From a checkpoint of a small mixture-of-experts model trained on Wikipedia.
Training: a variant of SOAP for the experts, 562M tokens, 8582 steps.
Below are experts of layer 2 (counted from 0) of a mixture-of-experts language model. Rows are named gate (a neuron's input weights, with its number), up (a neuron's input weights, with its number) and show model dimensions 0-127. Each number is 200 + 20 x the weight over its row's rms, rounded and kept within 0 to 999.
Before each expert's rows: a language model's description of what the expert responds to. This comes from a sample of Wikipedia text that the model never trained on.

# expert 25
It responds to: Section heading markup
gate0,172,215,206,218,216,177,181,173,208,235,191,214,207,170,178,163,185,186,210,197,208,173,198,188,197,217,185,192,169,177,170,219,175,241,213,175,220,187,167,193,193,195,202,185,173,216,197,209,180,206,190,211,218,217,227,233,189,203,200,221,196,218,202,186,158,185,226,189,169,176,181,181,184,214,215,197,184,192,221,214,213,190,233,251,213,194,177,227,165,205,205,223,209,227,162,205,185,193,213,222,208,193,265,214,183,192,196,166,210,217,169,198,169,201,214,190,242,213,210,217,193,142,224,193,186,204,213,199
up0,216,187,193,182,192,216,206,253,198,160,216,196,205,225,215,233,219,209,192,198,193,222,205,222,190,207,220,211,217,222,234,188,207,165,183,206,172,216,213,208,207,205,193,233,239,194,205,187,235,209,205,188,174,192,190,171,223,181,200,197,215,185,211,197,246,218,179,206,229,219,227,215,217,163,176,209,199,195,195,203,203,211,168,157,199,211,226,182,253,201,186,177,180,159,236,181,212,206,185,189,196,214,142,175,242,193,211,199,207,197,224,211,233,207,203,202,166,192,198,179,201,235,181,203,209,192,209,205

# expert 2
It responds to: Line breaks in tables
gate0,200,218,199,214,181,199,212,227,172,198,196,228,221,196,233,225,205,159,216,228,204,205,207,210,211,187,181,210,218,198,192,206,202,174,185,174,245,223,204,247,205,153,192,172,210,155,202,201,206,184,179,241,180,235,218,207,182,158,221,188,222,173,197,166,211,184,207,181,235,188,166,211,190,180,212,206,216,180,180,209,184,182,193,201,216,214,194,210,203,215,188,190,193,174,207,178,200,193,188,176,210,220,239,196,208,220,200,193,188,195,158,210,203,209,173,188,227,201,202,213,191,178,212,206,177,197,225,141
up0,193,223,197,210,182,179,206,216,177,185,206,239,218,182,224,218,211,163,219,232,214,213,200,213,201,184,191,206,210,191,186,185,200,178,195,196,252,233,215,234,193,163,204,183,203,180,189,190,208,199,186,235,178,259,199,199,191,155,242,171,213,169,187,173,217,189,200,181,247,199,175,216,196,181,205,211,225,183,186,206,184,191,197,196,220,210,204,216,210,212,182,188,203,169,208,176,189,194,198,175,209,216,236,189,200,221,201,186,176,213,162,221,202,191,167,185,242,203,197,205,208,184,206,218,187,194,215,142

# expert 24
It responds to: Dashes, lines, van
gate0,229,187,194,213,219,202,192,223,228,200,168,199,163,222,155,232,244,203,193,215,185,206,214,168,185,178,196,195,192,220,195,173,194,197,213,179,190,216,190,176,194,203,192,163,170,185,186,186,262,194,202,216,190,187,179,202,236,198,223,196,168,191,228,199,189,229,203,204,237,235,207,189,181,237,188,197,183,187,242,190,208,211,184,197,214,180,189,228,230,176,170,180,168,193,184,232,202,209,222,253,213,179,151,179,155,182,178,178,198,215,172,193,181,180,225,202,218,203,197,170,207,226,188,189,170,197,249,205
up0,214,177,223,213,206,213,177,184,211,238,202,163,214,193,182,216,226,210,196,170,220,202,175,170,200,191,204,220,217,205,208,235,188,204,220,189,214,223,196,199,201,162,222,171,171,195,192,226,233,190,198,172,179,203,189,186,201,202,195,213,197,209,235,203,160,205,181,219,224,241,223,175,211,210,170,251,198,217,184,191,219,211,230,173,198,192,213,210,220,183,228,224,205,182,216,225,194,199,223,217,223,177,164,196,199,212,203,186,203,200,186,203,201,179,238,183,226,195,180,142,191,211,205,181,219,198,179,192

# expert 17
It responds to: Word-initial stems after articles
gate0,220,188,194,230,174,184,193,235,188,208,199,205,190,198,213,227,196,195,227,228,198,192,213,178,221,208,184,198,223,239,195,204,191,172,205,219,196,215,222,192,173,184,236,201,162,237,216,182,212,215,214,196,221,206,195,232,171,198,177,208,200,220,156,229,190,211,201,222,172,186,255,175,204,175,211,207,225,235,227,209,195,219,202,187,194,209,203,207,193,204,163,230,220,188,210,216,196,202,237,212,184,187,217,204,182,231,174,199,205,202,189,225,224,190,194,190,184,205,239,216,201,198,193,176,210,161,178,200
up0,176,215,214,220,194,178,203,196,170,251,213,237,186,172,190,171,206,223,209,197,173,200,192,214,205,189,186,210,184,168,214,225,193,187,199,174,186,194,194,199,153,201,216,204,231,206,198,208,193,198,189,200,242,235,182,217,239,201,222,220,211,219,220,182,178,190,180,198,233,213,186,198,213,206,212,163,169,207,176,197,197,189,156,202,184,212,219,175,209,199,181,220,191,206,180,182,168,215,219,206,192,244,185,199,197,199,220,212,187,202,221,229,204,175,205,203,208,211,215,210,183,234,134,198,213,197,195,191

# expert 1
It responds to: Word-initial stem pieces
gate0,200,216,190,170,184,188,203,212,237,221,195,194,191,198,190,195,228,177,201,225,237,211,204,209,193,186,197,154,166,197,212,162,197,211,183,169,230,183,213,195,200,188,176,230,163,199,223,209,182,196,192,192,210,195,221,194,247,194,197,200,244,223,221,201,196,185,196,188,185,223,199,196,183,216,234,190,153,206,206,222,208,202,192,153,177,153,216,197,192,211,191,201,192,209,201,220,205,184,219,188,190,181,218,205,213,172,201,199,227,179,163,166,230,210,182,190,198,200,200,181,160,231,172,185,207,185,205,198
up0,146,211,200,217,217,165,175,182,203,220,192,182,228,206,213,158,223,165,217,220,248,232,224,209,176,201,207,222,173,201,191,200,199,179,183,177,174,169,155,174,169,234,212,186,211,218,206,223,198,199,208,193,216,233,223,218,236,210,212,235,229,198,230,205,207,191,184,183,224,184,191,176,216,227,191,212,186,183,206,202,218,193,186,206,177,205,211,220,215,212,249,186,197,230,210,182,225,213,190,165,186,178,219,239,232,205,207,202,176,179,187,199,181,212,185,220,195,202,214,179,197,200,210,227,218,188,199,217

# expert 6
It responds to: Infobox headers, coordinates
gate0,217,178,203,168,187,198,230,178,236,197,158,232,153,195,184,195,195,208,199,202,238,154,205,187,190,204,182,221,190,214,192,154,186,240,192,191,200,155,192,153,168,194,157,200,182,205,199,194,228,182,204,132,197,196,237,200,186,221,203,231,219,253,193,196,188,211,205,200,205,191,169,186,204,213,148,194,179,209,202,220,210,214,205,211,180,235,192,212,185,197,215,186,192,166,175,190,193,224,178,181,198,192,237,180,159,231,207,224,187,196,196,177,232,191,199,214,189,199,181,215,177,197,200,206,214,196,171,191
up0,183,219,189,197,187,177,174,217,158,228,247,182,250,205,213,207,228,179,220,194,184,243,196,223,205,194,213,200,208,189,177,244,234,184,193,189,205,231,204,218,220,197,230,199,214,223,207,202,192,199,202,244,214,210,163,195,210,178,216,185,187,148,199,192,199,185,208,206,217,183,223,214,207,171,227,199,219,193,187,185,195,191,212,198,215,177,184,198,206,201,207,241,198,229,225,191,207,194,217,200,190,226,170,219,243,155,187,183,198,215,187,212,177,206,194,186,211,226,214,192,225,184,196,214,180,220,219,172

# expert 30
It responds to: Word-initial fragments
gate0,183,169,215,171,209,202,203,215,194,216,197,224,169,195,196,226,196,217,198,236,190,167,208,180,219,195,161,182,207,184,229,222,168,180,191,195,193,265,201,179,215,183,240,215,198,162,190,183,166,168,178,220,200,199,206,203,215,191,209,227,194,201,181,205,195,225,192,192,248,246,224,216,220,179,241,209,212,194,214,181,209,207,186,217,180,215,187,182,180,181,205,203,192,183,214,174,202,198,198,165,198,209,206,177,208,173,192,218,185,179,211,199,212,180,180,190,218,176,235,203,184,198,201,187,235,211,193,204
up0,214,181,205,193,219,197,236,201,213,213,202,167,165,204,198,192,185,184,157,211,184,232,214,202,169,225,158,181,180,189,225,175,205,195,199,178,220,175,223,175,242,177,192,201,225,212,205,191,189,217,187,176,182,212,193,225,183,211,205,196,186,174,184,164,171,200,210,194,194,150,213,231,203,180,189,204,196,184,200,222,205,223,194,201,198,197,198,175,190,211,190,195,214,139,200,205,166,209,205,240,188,209,178,176,199,187,188,198,198,202,178,195,186,207,205,206,182,201,173,186,195,178,186,227,173,237,175,188

# expert 44
It responds to: Hyphens and dashes
gate0,204,221,191,213,240,204,193,210,201,234,199,227,211,185,191,156,223,194,140,175,208,197,243,247,208,196,199,166,214,184,199,201,191,176,210,197,177,182,216,203,234,225,189,223,202,237,216,186,172,220,209,192,182,210,213,210,216,172,166,187,229,200,210,170,198,208,205,200,171,216,180,236,194,184,222,213,159,208,178,228,208,216,196,215,181,190,196,159,186,225,187,212,216,195,198,188,233,211,196,162,202,192,206,180,211,196,186,194,223,163,215,193,191,187,193,190,223,167,210,192,173,187,197,213,171,200,162,218
up0,187,252,194,180,241,212,197,177,185,218,176,178,190,186,213,197,182,178,172,202,233,226,212,209,178,205,236,182,212,188,202,196,208,207,179,186,214,203,196,231,190,224,168,229,209,240,203,203,178,225,201,197,189,209,180,193,221,159,188,192,200,204,186,186,182,224,161,181,167,189,155,222,173,204,219,170,160,185,187,200,190,167,196,188,202,196,190,150,194,202,204,208,204,203,218,170,236,184,198,164,203,238,196,202,225,201,234,203,205,204,208,213,196,166,159,213,195,184,205,163,206,210,183,206,168,186,201,178